Below are experts of layer 7 (counted from 0) of a mixture-of-experts language model. Rows are named router (the router's row for the expert), gate (a neuron's input weights, with its number), up (a neuron's input weights, with its number), down (a neuron's output weights, with its number) and show model dimensions 256-383. Each number is 200 + 40 x the weight over its row's rms, rounded and kept within 0 to 999.
After each expert's rows: "comes before" lists some tokens at least twice as common just after its tokens as in all text; "comes after" lists some tokens at least twice as common just before its tokens as in all text. This comes from a sample of Wikipedia text that the model never trained on. Tokens count by the router's weight.

# expert 53
router,247,153,267,198,228,164,190,217,170,172,233,145,129,196,198,178,232,264,225,166,182,157,164,153,162,248,170,219,202,177,182,184,181,211,163,161,202,280,140,156,249,241,191,224,200,208,171,186,161,199,150,197,229,233,166,259,237,273,224,238,155,158,261,169,171,206,235,228,251,222,156,214,203,233,219,210,228,190,235,208,181,136,197,200,166,117,130,200,276,136,260,253,285,173,194,145,166,129,189,244,194,210,219,223,174,204,203,282,176,203,159,258,262,265,213,248,261,174,126,224,233,262,230,181,232,238,212,212
gate0,204,185,218,103,169,180,154,178,233,167,162,197,194,193,203,144,194,199,199,245,196,164,188,196,213,275,211,220,245,194,211,188,214,227,227,256,104,227,246,203,178,164,199,204,212,206,234,202,229,145,136,220,206,178,199,188,181,233,200,231,140,86,180,252,94,248,202,138,264,190,222,175,203,216,219,234,153,157,262,207,176,181,213,213,173,211,199,193,223,232,122,249,187,162,198,205,119,145,208,101,176,229,248,181,159,255,197,228,216,197,131,183,173,109,191,183,226,184,154,160,248,180,229,131,206,196,156,241
up0,166,183,131,176,149,180,204,179,190,216,227,156,145,201,215,252,202,212,149,221,197,206,251,234,283,245,196,189,172,204,214,157,204,307,211,135,230,195,205,211,223,156,202,184,195,199,266,183,243,226,236,156,170,203,189,206,160,227,211,191,156,196,222,263,151,284,244,222,196,248,230,166,223,159,189,258,284,178,212,230,166,204,178,257,216,188,236,218,199,145,221,169,215,210,243,189,186,94,258,252,220,215,141,164,226,185,195,233,195,190,179,195,189,231,197,166,184,214,240,206,121,222,118,192,203,106,116,189
down0,177,190,178,170,217,109,213,241,161,163,211,255,195,227,209,172,160,181,216,246,206,250,163,197,239,186,217,191,217,242,182,176,212,262,212,211,211,182,225,183,232,235,121,190,175,224,194,213,201,186,125,160,187,228,239,193,171,147,234,188,202,186,157,229,171,148,199,243,215,230,174,218,278,229,278,246,200,163,272,143,194,236,215,178,169,214,227,221,192,163,195,167,152,229,216,213,201,145,152,189,208,158,158,132,250,189,205,148,202,232,248,153,194,172,254,107,170,249,80,200,207,160,140,231,161,168,263,140
comes before: " |", "|", " chart", " Albums", "board", " Chart"
comes after: "\n", "|", " |", "\"", "board", " Albums"

# expert 17
router,191,171,168,154,179,214,157,239,191,165,214,182,268,186,253,129,271,174,246,233,193,159,159,151,169,246,263,158,216,178,139,237,238,176,127,264,178,206,172,223,178,205,186,175,189,145,177,190,141,163,205,184,131,245,204,227,225,247,182,153,237,191,257,215,194,175,208,204,215,222,144,173,178,189,258,213,231,207,186,209,194,186,185,270,173,123,158,258,236,199,230,217,272,178,160,248,183,226,123,191,214,223,246,189,180,164,194,227,189,264,191,133,261,171,212,176,218,172,266,239,233,255,152,219,137,180,255,262
gate0,232,134,213,232,149,187,171,270,190,200,126,197,170,222,132,238,190,190,205,231,283,191,221,194,173,280,231,243,234,208,195,204,136,230,202,227,268,245,194,218,168,201,198,181,230,216,205,170,187,182,176,170,240,178,183,189,176,197,190,165,154,151,207,277,255,254,185,239,231,142,192,193,138,216,43,256,202,159,212,131,178,219,236,169,218,226,175,256,177,174,165,210,183,206,143,189,166,152,182,257,189,236,178,230,138,228,230,154,254,161,140,243,218,176,109,293,220,157,154,206,222,179,269,156,172,151,204,193
up0,191,198,145,185,163,230,186,191,202,216,143,226,166,268,219,180,213,222,125,133,194,196,266,159,236,247,260,266,112,123,199,191,106,218,206,163,210,217,176,286,177,219,207,190,200,198,179,292,209,242,239,103,202,159,205,153,188,157,153,233,151,179,189,212,248,229,221,162,289,216,217,171,224,240,189,266,243,195,163,250,227,184,224,124,221,207,221,240,156,196,229,137,262,274,225,177,117,217,189,128,200,206,144,125,274,145,270,173,203,151,185,240,207,207,214,192,241,212,269,220,160,201,169,166,234,185,164,193
down0,189,231,211,266,225,212,169,221,260,213,241,249,220,236,235,184,175,225,130,217,152,211,234,114,154,157,149,128,230,264,251,123,168,186,212,214,201,209,223,225,209,248,282,162,206,243,201,212,209,156,187,225,104,178,223,145,216,193,218,202,218,212,227,194,130,211,173,255,163,268,253,211,303,165,261,213,200,187,147,91,277,259,238,86,243,212,224,228,258,229,187,255,178,165,189,208,137,205,231,224,236,209,227,214,199,225,164,248,189,207,170,176,275,205,228,170,219,214,156,197,229,178,132,142,251,195,274,218
comes before: ":", "-", "=", "s:", "er:", "ation:"
comes after: "-", "\n", ";", ":", "|", "ylum:"

# expert 46
router,130,213,258,152,177,196,264,136,241,277,231,161,217,219,165,175,164,160,162,235,195,179,202,234,133,154,198,254,221,263,161,192,259,203,232,144,122,210,229,190,158,152,144,141,145,105,168,212,177,233,189,165,207,195,187,240,254,163,245,248,156,159,189,137,215,179,213,181,160,188,251,140,163,249,208,181,180,200,231,229,216,248,236,188,125,166,118,150,218,181,166,210,109,186,149,174,138,227,129,260,173,162,150,222,221,261,220,214,187,177,126,185,142,144,262,179,190,168,108,219,149,207,181,205,178,181,145,192
gate0,233,210,257,142,244,208,210,293,187,179,151,198,196,195,200,174,237,233,191,214,215,185,195,138,190,225,215,315,237,169,203,154,200,260,231,228,150,200,129,161,265,228,210,186,208,184,202,212,196,165,173,169,189,194,232,235,198,233,177,201,162,174,266,237,106,197,212,161,221,161,159,180,247,241,319,237,211,226,130,147,202,194,199,205,167,257,186,199,243,189,210,208,211,189,125,222,124,144,157,248,215,225,209,207,119,203,202,153,223,204,181,197,217,180,163,204,241,209,203,194,210,170,195,160,195,200,122,212
up0,174,146,179,164,167,159,318,250,190,225,185,196,181,248,205,254,142,274,211,217,187,143,231,142,188,240,235,200,206,155,202,193,140,224,165,139,195,214,223,269,209,196,196,170,262,179,259,183,208,188,235,230,116,201,242,185,211,227,197,233,207,212,232,246,184,216,245,213,162,181,215,131,212,171,149,174,266,169,205,248,139,193,222,260,224,241,226,221,150,186,189,172,144,249,179,184,239,182,151,185,191,165,180,208,230,237,194,207,242,128,156,186,214,210,235,260,218,281,213,230,223,224,242,237,175,226,144,199
down0,164,199,151,307,185,142,267,186,227,208,164,229,199,199,179,185,201,260,159,267,202,184,175,249,153,155,236,122,181,219,187,179,202,188,239,224,76,178,205,141,211,250,80,135,222,177,179,227,213,106,147,205,208,176,228,231,206,221,206,226,179,124,129,212,135,297,236,213,176,204,202,205,287,186,236,265,221,197,168,168,262,188,195,122,171,219,222,214,206,169,134,180,155,218,169,240,217,210,180,246,202,193,204,231,170,172,195,162,200,171,165,193,247,139,227,191,217,184,189,246,231,131,210,214,176,252,176,135
comes before: "|", " |", "===", "==", "====", " :"
comes after: "\n", " |", "|", "\n ", "7", "1"

# expert 7
router,164,271,252,135,168,175,240,221,284,217,168,292,195,165,289,195,201,214,153,261,206,205,200,220,204,251,173,246,148,251,181,201,173,148,251,220,177,194,231,245,277,175,178,201,235,150,157,219,209,201,241,217,172,217,250,186,234,231,173,167,170,224,211,189,256,246,231,272,141,193,156,216,212,268,151,203,188,214,241,207,191,206,274,208,148,150,247,145,208,193,219,159,207,178,225,190,204,224,164,147,154,200,244,144,107,142,245,207,180,210,218,150,255,183,222,132,278,203,225,245,143,197,175,218,250,289,194,120
gate0,188,228,174,198,202,170,127,197,223,163,151,213,195,186,219,209,200,127,258,88,219,179,216,217,182,214,213,216,266,209,181,198,253,226,186,190,166,168,205,210,201,141,224,155,218,231,224,173,226,146,210,244,218,134,222,196,183,184,176,179,189,216,243,277,185,134,290,199,253,241,201,211,168,186,189,263,211,259,197,206,214,217,245,224,229,268,265,175,180,148,192,214,155,219,154,255,218,138,237,216,208,222,225,174,23,281,151,172,247,145,203,135,168,264,188,224,200,99,189,211,100,243,243,179,179,209,201,208
up0,170,176,165,214,188,222,259,197,166,260,195,218,220,239,146,191,190,202,173,197,244,209,185,158,217,262,161,190,186,145,195,162,176,237,195,125,210,295,181,273,260,196,163,219,209,197,184,278,244,285,231,150,217,146,152,218,213,192,147,187,243,195,266,206,205,261,235,230,191,198,205,102,227,198,248,167,199,183,244,242,251,136,196,136,156,170,215,256,190,231,197,217,200,222,197,116,136,187,226,239,236,206,149,156,226,235,219,153,224,94,181,204,155,148,257,242,218,213,245,164,253,187,207,195,214,240,103,214
down0,209,175,163,186,190,258,219,202,216,208,239,222,310,169,265,273,182,215,250,267,180,179,246,230,155,175,145,167,245,204,235,134,229,220,238,265,160,202,241,212,155,171,204,157,196,185,274,216,170,156,246,234,154,195,226,148,185,243,201,225,177,197,182,243,101,157,190,201,243,248,216,197,209,198,249,188,185,206,194,219,193,207,184,189,161,230,302,234,237,218,177,163,192,230,226,234,195,221,120,191,251,239,196,203,221,155,239,182,194,203,263,168,216,123,242,211,183,153,185,250,253,156,209,209,192,212,206,153
comes before: " |", " 0", " 1", " 2", " ", " 3"
comes after: " B", " |", " 0", " Bar", "ab", "B"

# expert 60
router,172,170,279,147,189,179,181,208,181,143,223,212,126,194,183,154,207,231,210,249,122,206,150,122,289,207,174,191,174,232,201,181,238,215,210,255,205,194,235,211,190,156,185,229,156,158,144,172,187,218,199,298,243,248,136,235,173,151,221,206,217,239,209,139,149,130,247,254,148,233,167,171,201,234,171,214,187,253,214,235,215,229,184,156,150,183,159,131,238,236,197,237,292,166,160,177,123,195,169,232,180,114,218,162,147,181,242,173,226,231,152,203,165,133,189,163,207,181,254,265,227,251,230,268,191,164,171,292
gate0,200,260,190,164,112,145,199,211,213,262,166,246,195,220,182,176,136,208,193,218,203,218,179,195,235,194,159,226,259,203,177,168,225,171,254,192,189,199,266,180,244,239,216,278,263,203,236,236,226,105,171,187,275,173,187,150,181,206,156,177,116,231,227,283,113,192,202,136,189,191,181,157,188,251,157,137,272,305,169,135,165,193,159,241,187,264,155,222,259,148,176,195,216,138,204,185,207,141,205,227,191,181,213,272,150,240,162,229,264,222,172,182,216,214,115,227,217,176,194,170,234,164,237,171,156,114,103,183
up0,234,189,232,167,210,223,225,214,180,148,180,167,201,233,202,270,197,198,191,155,263,176,158,148,191,294,228,212,77,178,269,248,158,211,204,103,199,198,124,296,149,182,169,178,264,183,242,181,209,227,305,200,201,181,259,219,196,204,159,227,200,169,212,199,174,208,239,233,127,203,176,194,243,195,213,224,220,204,235,204,180,217,214,135,242,185,221,227,187,227,275,249,220,188,167,188,101,174,205,206,226,221,183,122,238,241,222,170,149,174,183,200,169,203,241,101,168,225,239,193,171,233,219,171,194,211,120,271
down0,77,221,164,197,215,108,207,134,215,186,180,192,263,179,161,201,148,170,195,301,310,275,231,224,159,203,217,171,163,175,217,207,164,197,257,194,174,203,121,132,201,255,226,195,197,157,178,199,245,167,165,234,120,220,252,210,216,192,221,211,272,242,178,177,214,237,175,198,275,199,255,190,232,199,234,193,227,230,294,90,231,127,168,257,209,224,170,219,183,229,153,154,213,238,159,161,132,207,124,231,227,232,159,203,167,227,176,156,191,153,217,185,205,251,230,217,269,140,206,184,199,301,201,220,179,203,212,220
comes before: "\n", " ", " Votes", " P", " 1", " Player"
comes after: "\n", " ", " Candidate", " Team", " Player", ")"

# expert 10
router,211,155,211,154,232,184,249,202,208,217,230,287,221,212,238,157,113,205,175,200,187,261,182,203,174,169,142,177,237,162,272,233,166,230,240,190,197,165,223,207,222,205,175,204,222,221,227,251,211,186,249,149,213,170,201,213,144,265,248,256,201,227,142,192,148,231,236,239,194,196,156,187,244,189,204,220,260,232,170,218,233,204,206,188,111,141,159,144,306,168,245,189,215,226,237,169,200,200,130,218,165,160,175,190,164,247,205,190,186,229,210,184,173,246,203,195,251,124,107,249,244,143,133,202,211,171,135,136
gate0,179,180,110,204,171,189,197,194,251,208,144,187,199,154,145,176,225,192,253,214,230,223,171,194,205,171,215,211,184,197,194,192,181,178,268,227,280,183,170,174,212,229,266,153,188,183,217,205,184,220,199,242,191,145,207,180,256,188,186,160,175,221,288,253,175,217,177,202,171,197,163,189,200,273,213,210,231,185,152,106,85,229,207,189,192,185,163,219,238,210,158,195,233,150,197,198,147,205,191,184,204,244,221,208,211,116,155,233,172,203,219,206,219,146,168,208,193,189,251,170,218,186,216,117,139,79,72,237
up0,152,167,195,197,228,206,200,207,218,229,180,196,176,231,266,292,201,159,109,136,212,143,245,207,241,180,195,257,171,173,216,200,185,205,175,179,210,262,223,189,213,108,164,167,211,204,281,199,326,201,213,164,249,221,205,194,165,234,174,212,244,207,155,218,168,201,282,190,256,212,172,213,251,219,207,281,240,207,210,254,209,176,244,224,227,207,224,229,177,195,237,196,192,242,270,222,203,146,250,157,259,179,103,133,254,261,200,158,249,132,167,215,200,215,261,156,214,225,228,209,192,212,215,228,246,182,168,188
down0,180,104,143,275,215,203,238,194,240,189,117,217,243,197,188,204,213,252,139,204,191,185,163,216,197,150,219,175,222,268,195,132,139,271,212,177,196,201,215,145,216,194,154,178,215,196,187,147,227,220,216,238,192,213,224,181,179,205,251,203,213,237,259,246,224,176,195,130,222,201,230,163,197,168,214,184,201,155,204,199,233,170,142,270,175,251,275,178,227,197,202,203,187,151,226,164,143,212,100,169,175,165,228,226,216,187,147,152,194,140,210,160,227,140,209,150,120,246,219,103,219,208,250,181,247,201,212,242
comes before: "\n", "The", "In", "==", "===", "-"
comes after: ".", "\n", "==", " ==", " =", "==="

# expert 61
router,145,183,224,227,242,200,210,151,189,247,163,192,256,175,159,233,295,169,140,182,159,227,231,175,261,141,209,193,151,213,202,155,175,196,235,194,201,169,245,168,196,154,197,175,184,174,280,174,156,167,150,207,194,173,236,150,236,186,178,238,145,183,228,153,172,169,181,216,259,141,204,232,240,162,103,192,209,191,227,227,159,137,235,210,169,91,179,148,197,184,168,261,171,203,170,208,164,162,132,179,167,219,235,186,160,203,193,165,94,204,219,255,278,225,88,121,134,246,177,197,118,285,180,125,226,210,180,238
gate0,234,203,178,167,191,135,228,262,216,160,87,147,152,252,151,179,163,215,260,222,236,209,193,241,153,280,298,203,241,250,195,220,167,261,225,246,203,131,196,229,201,248,222,177,296,198,232,149,252,219,169,232,206,189,191,201,252,173,120,187,218,213,178,230,161,201,196,200,213,255,160,215,157,122,119,170,203,184,163,150,171,151,168,146,192,246,178,185,190,207,165,241,252,195,230,197,180,220,188,221,189,275,257,227,176,178,211,205,313,187,208,231,175,176,138,197,121,143,207,158,223,258,165,224,229,126,166,221
up0,199,177,153,165,168,227,224,220,226,170,135,216,207,195,272,204,145,209,174,201,229,173,201,204,228,166,196,269,209,178,185,200,135,163,200,146,191,234,240,228,186,243,147,218,209,117,185,194,201,248,180,130,234,196,186,252,210,196,251,165,276,92,157,220,214,240,221,160,213,155,197,135,234,183,211,284,246,219,256,195,181,176,211,208,196,185,186,174,217,179,188,166,223,269,168,178,233,164,212,159,197,163,132,87,222,191,146,125,186,195,195,198,263,157,262,129,250,224,240,143,200,207,256,228,227,181,217,234
down0,198,169,181,180,171,175,162,215,163,191,252,214,197,212,177,222,178,232,196,278,144,166,221,234,251,122,215,223,171,261,134,169,188,149,177,195,290,166,199,189,275,265,270,211,146,171,220,199,186,167,196,215,186,168,213,171,154,258,215,253,201,129,213,258,172,220,173,118,236,230,162,251,229,219,195,192,208,210,130,175,216,201,230,234,216,159,189,253,83,179,122,154,202,244,231,173,204,236,192,223,192,152,152,149,256,199,230,183,134,110,189,153,257,166,284,235,202,245,209,213,148,136,214,212,131,170,149,192
comes before: " |", "',", "|", " 3", "'", " 2"
comes after: " |", "|", "o", "a", "i", "e"

# expert 36
router,170,223,167,107,221,99,190,130,204,274,202,223,179,170,175,214,222,238,166,176,181,252,217,209,188,254,190,174,178,218,211,235,145,172,247,218,176,180,217,228,201,192,222,213,223,281,176,156,237,189,217,218,248,184,212,194,267,193,176,128,149,207,125,175,144,208,249,323,251,246,154,190,123,175,171,223,133,216,176,166,164,239,265,113,244,181,215,225,174,204,146,243,199,230,287,159,130,193,262,238,240,200,150,150,193,247,161,166,173,189,189,193,232,203,191,221,221,215,266,140,140,193,172,239,236,203,138,204
gate0,225,97,191,142,212,201,162,184,214,154,177,146,203,216,201,225,161,222,231,267,195,279,109,221,141,297,199,297,195,183,190,197,174,192,227,209,236,184,198,231,275,251,252,208,256,250,189,249,233,135,174,166,219,158,187,167,232,210,197,179,147,157,230,203,111,198,226,213,200,180,181,202,247,214,193,162,206,167,257,176,129,242,177,168,183,202,128,194,200,269,151,286,245,190,100,166,169,102,230,187,135,166,209,240,237,296,198,158,174,155,171,144,163,200,237,222,241,146,223,188,260,262,180,232,205,217,166,200
up0,174,223,155,212,261,224,192,195,235,176,201,169,205,174,265,239,176,192,220,250,198,217,170,164,213,259,104,293,133,207,227,193,144,236,246,149,226,199,179,232,259,227,194,240,274,178,160,211,281,115,205,183,177,179,213,157,197,264,243,202,140,142,227,279,208,152,180,200,221,200,165,184,255,270,143,217,261,185,192,243,227,113,207,129,229,191,240,219,162,201,187,224,158,192,145,167,205,156,219,143,143,134,185,180,259,226,161,169,129,161,206,223,176,283,183,205,174,217,214,228,270,248,224,182,189,234,164,310
down0,187,173,241,162,224,197,211,110,214,177,298,221,221,256,197,129,194,181,218,278,229,202,169,203,200,197,225,145,229,193,186,208,212,202,169,239,222,237,197,184,184,252,228,243,171,197,171,167,197,188,178,165,188,181,289,213,283,197,240,193,205,160,188,159,197,209,155,262,197,218,159,208,205,149,214,222,220,176,224,210,185,198,181,181,163,178,166,203,180,279,111,248,211,223,173,172,220,189,185,165,193,230,190,238,155,312,241,216,167,118,181,147,114,190,244,195,223,226,180,230,171,178,222,194,165,212,188,207
comes before: " of", " and", " in", " were", " are", "."
comes after: " the", " The", "The", " charact", " ide", " art"

# expert 8
router,260,146,135,181,136,276,221,158,189,209,215,289,237,165,210,179,209,171,207,229,181,265,173,220,205,229,267,234,118,209,106,192,185,188,234,164,189,223,189,198,193,164,172,180,197,197,186,193,140,178,163,201,176,250,221,259,221,194,174,190,197,158,259,149,244,218,129,231,169,155,146,266,173,211,212,286,229,232,161,156,157,242,222,212,232,116,188,208,166,224,159,147,254,230,187,271,208,225,155,187,231,204,243,234,217,224,206,159,178,210,242,200,249,237,201,158,252,173,228,226,135,215,185,219,147,186,159,270
gate0,141,202,159,196,169,136,108,239,166,166,139,170,177,152,206,217,133,252,226,288,201,210,187,190,155,179,249,168,185,170,226,188,190,305,222,237,200,230,205,224,178,160,189,194,260,144,159,180,223,194,234,218,158,132,242,184,212,217,122,179,208,164,223,263,194,242,260,196,219,160,170,206,137,186,139,201,181,197,145,198,128,219,146,256,177,191,206,218,181,199,198,175,145,53,163,201,122,180,155,229,158,182,204,198,175,190,196,181,236,118,161,212,205,263,218,259,208,144,192,116,228,208,213,173,113,164,243,210
up0,171,200,140,203,202,245,198,177,125,190,164,166,158,196,253,237,191,252,187,118,210,210,240,122,237,178,113,250,134,188,203,176,234,288,218,158,226,218,175,189,253,206,177,185,264,185,213,242,243,195,227,167,215,175,246,171,157,237,169,246,269,184,207,184,158,179,260,176,212,223,207,191,269,151,227,263,245,174,162,162,239,142,213,143,209,191,229,226,125,221,221,222,234,254,245,175,172,177,203,186,192,203,171,117,178,168,199,207,211,146,160,194,184,239,217,182,244,284,280,184,158,254,245,242,241,157,166,193
down0,192,196,151,241,200,204,156,213,148,166,228,230,213,253,236,150,165,176,182,237,219,212,195,215,194,147,220,204,228,197,267,209,165,232,208,265,186,193,181,194,201,195,212,223,208,208,171,212,193,256,146,161,208,210,141,157,206,155,187,145,226,102,239,194,131,132,126,215,274,214,240,270,173,168,241,161,253,234,196,194,185,267,206,157,207,141,121,164,198,247,216,161,222,193,224,158,177,173,154,181,187,167,151,210,163,166,185,183,194,213,203,183,192,190,265,262,270,228,117,220,211,293,215,214,266,196,287,149
comes before: ":", " 0", " |", "\n", "-", "="
comes after: " 0", "\n", " |", "-", " 1", " 0;"

# expert 54
router,235,214,255,251,202,149,235,227,253,141,226,207,194,197,156,189,263,172,123,171,179,205,174,214,148,286,236,222,216,197,241,175,128,136,266,241,186,244,235,176,172,193,262,231,141,192,212,260,217,213,205,213,191,173,205,258,152,195,204,188,191,191,157,189,278,179,121,249,272,138,145,313,150,136,133,265,163,142,150,280,177,154,254,158,259,218,190,203,187,189,214,207,211,182,218,234,178,205,265,185,253,264,163,204,138,132,277,247,239,208,215,192,254,223,228,200,146,230,204,204,275,257,244,186,286,211,169,137
gate0,161,196,160,191,173,103,225,318,180,174,191,198,150,238,184,238,176,225,205,194,210,233,173,182,217,266,318,170,206,173,196,192,153,222,253,162,292,220,252,229,241,199,298,246,278,261,195,135,142,124,188,252,247,151,224,134,214,217,176,184,187,229,245,278,187,257,212,196,241,104,172,163,188,212,177,230,220,245,154,150,158,234,202,251,195,275,128,230,180,167,242,253,245,167,139,233,127,121,193,247,146,249,188,199,158,225,163,190,234,195,273,192,225,210,106,238,158,208,207,153,249,169,250,230,176,188,165,202
up0,231,165,216,182,224,227,169,220,175,275,184,215,182,203,212,162,215,233,205,154,173,155,272,126,229,136,173,232,201,122,234,184,153,236,248,69,209,135,236,175,223,224,166,260,241,228,169,216,225,204,208,106,257,109,229,227,193,136,182,159,216,265,206,225,135,252,220,156,196,166,159,228,233,162,204,251,229,170,200,231,185,195,185,120,262,211,192,255,207,206,196,206,248,251,250,134,169,74,190,185,240,210,188,153,222,209,226,206,249,79,154,202,212,240,187,252,176,274,281,216,170,215,195,229,210,144,117,215
down0,168,150,156,281,201,206,222,229,206,161,218,154,230,203,180,144,197,205,215,243,208,269,164,240,185,269,138,144,191,194,176,168,263,165,235,173,184,189,167,195,161,267,218,133,181,207,188,242,219,174,169,205,221,152,208,136,231,200,221,216,199,249,294,188,200,179,167,159,164,174,231,186,237,135,252,233,202,262,156,170,153,212,194,189,182,227,221,227,192,144,180,148,197,158,166,204,193,201,135,213,157,210,297,118,155,257,177,194,173,246,239,217,219,93,269,141,218,190,141,212,156,180,157,172,175,241,192,219
comes before: " |", "a", "o", " 0", "i", "an"
comes after: "or", "ar", " 0", " U", " Nor", "ap"

# expert 11
router,215,156,254,122,206,166,232,174,194,187,242,200,248,261,190,198,128,165,189,216,226,240,220,201,199,220,219,251,203,218,195,211,238,236,180,168,227,223,191,200,191,179,187,158,187,214,204,259,260,200,140,151,168,196,241,236,184,341,246,284,163,252,192,166,203,203,248,238,175,207,221,167,267,295,218,185,162,221,213,247,232,217,266,234,151,168,109,139,236,167,206,206,184,272,160,182,193,166,180,220,152,117,138,245,208,251,241,229,162,196,146,220,157,247,223,179,261,177,129,263,177,177,163,221,253,243,106,195
gate0,207,224,178,189,175,215,165,212,189,231,137,180,169,189,171,146,137,168,216,205,169,239,156,164,160,172,283,275,247,167,162,196,205,253,253,218,216,227,225,232,245,164,252,155,205,152,161,186,203,201,135,155,229,173,170,227,188,169,157,188,150,160,168,206,187,321,204,205,275,161,200,215,177,213,168,195,233,222,206,148,191,215,161,213,141,110,184,207,158,205,144,203,178,174,149,212,203,198,202,287,254,232,154,149,226,267,124,232,240,195,134,224,206,162,191,213,218,171,179,157,219,234,240,117,202,139,212,174
up0,166,151,202,183,176,205,226,249,209,209,125,184,214,275,230,195,136,225,199,227,325,153,211,181,220,202,201,252,233,128,214,238,173,262,198,148,188,201,287,287,201,170,167,165,185,162,258,195,223,164,190,222,187,183,163,236,177,213,225,210,275,222,226,226,154,192,293,162,226,209,182,127,183,192,191,261,182,245,218,212,208,144,208,222,239,108,230,214,111,175,254,152,207,228,192,198,200,159,247,282,207,204,200,163,203,187,178,221,166,141,149,208,196,230,205,159,215,192,251,189,166,197,256,215,219,140,119,221
down0,204,162,228,181,303,182,164,196,228,118,251,223,244,203,227,220,218,216,183,230,263,230,227,289,173,154,153,229,159,226,191,120,255,236,200,188,203,220,209,161,210,157,192,165,248,233,175,213,222,237,118,221,174,197,245,227,217,224,199,200,183,192,147,216,199,161,259,191,244,148,216,208,276,225,227,236,212,210,189,104,248,210,218,215,160,254,220,198,243,156,223,220,216,159,130,167,224,184,220,218,150,186,275,227,213,208,181,164,181,229,211,160,176,200,198,254,212,251,129,111,232,168,187,203,234,237,222,224
comes before: "-", "\n", "The", "|", "===", "In"
comes after: "\n", ")", ".", "In", "4)", "6)"

# expert 38
router,185,217,148,226,234,138,200,219,181,201,223,156,92,166,224,211,146,230,145,171,191,287,225,285,230,140,159,206,155,196,220,202,190,194,184,125,172,233,128,146,229,253,174,173,227,246,144,195,213,262,239,167,269,269,186,139,241,166,177,151,111,209,138,162,213,169,260,301,157,228,198,148,262,197,189,188,215,202,232,222,280,202,225,159,164,190,183,180,191,234,184,204,162,255,182,115,176,167,223,206,166,129,105,136,234,239,190,204,152,156,183,216,244,218,176,228,286,139,262,198,179,240,161,209,244,256,134,140
gate0,254,148,194,125,207,138,272,166,231,272,98,199,212,190,149,226,178,192,176,147,262,194,141,239,175,227,249,243,201,191,156,132,168,196,257,228,289,142,158,206,277,204,236,230,244,170,181,189,286,183,165,199,193,174,215,202,267,192,199,198,212,185,200,216,142,215,171,221,228,183,210,188,181,243,176,167,188,215,158,111,179,243,237,243,179,184,166,210,214,213,226,209,251,159,253,231,224,150,224,201,183,252,216,211,195,222,157,115,237,206,168,203,214,225,209,191,211,139,155,172,162,227,225,156,195,183,203,157
up0,118,257,138,174,244,219,104,177,203,183,194,154,214,192,190,192,200,212,191,174,227,96,197,88,179,198,164,140,193,220,172,151,242,231,161,173,139,228,232,247,155,140,201,179,240,178,204,232,174,194,230,250,207,218,203,196,204,224,212,211,210,193,190,234,241,214,248,208,273,137,165,168,252,171,167,228,215,191,185,262,156,157,215,238,267,190,284,254,137,185,256,187,156,174,217,209,109,198,208,234,222,249,193,175,197,242,182,195,191,178,174,149,218,148,243,149,173,278,220,175,150,186,188,220,169,154,188,262
down0,104,193,173,252,220,148,203,217,267,187,235,219,190,214,165,172,148,219,212,296,206,235,183,189,113,178,178,196,183,130,183,219,204,239,236,159,201,251,192,197,148,223,217,206,135,207,210,206,195,165,284,224,182,188,181,143,150,130,191,255,137,191,127,170,138,170,172,199,229,252,202,214,218,236,273,200,180,164,227,147,264,205,259,200,185,203,196,161,152,217,204,221,257,229,206,182,156,220,119,260,196,222,140,263,209,234,206,176,159,135,196,297,221,203,279,184,216,262,111,200,153,190,198,226,226,149,201,190
comes before: " of", ".", " and", " in", ",", "'s"
comes after: " the", " United", " The", "The", " also==", "\n "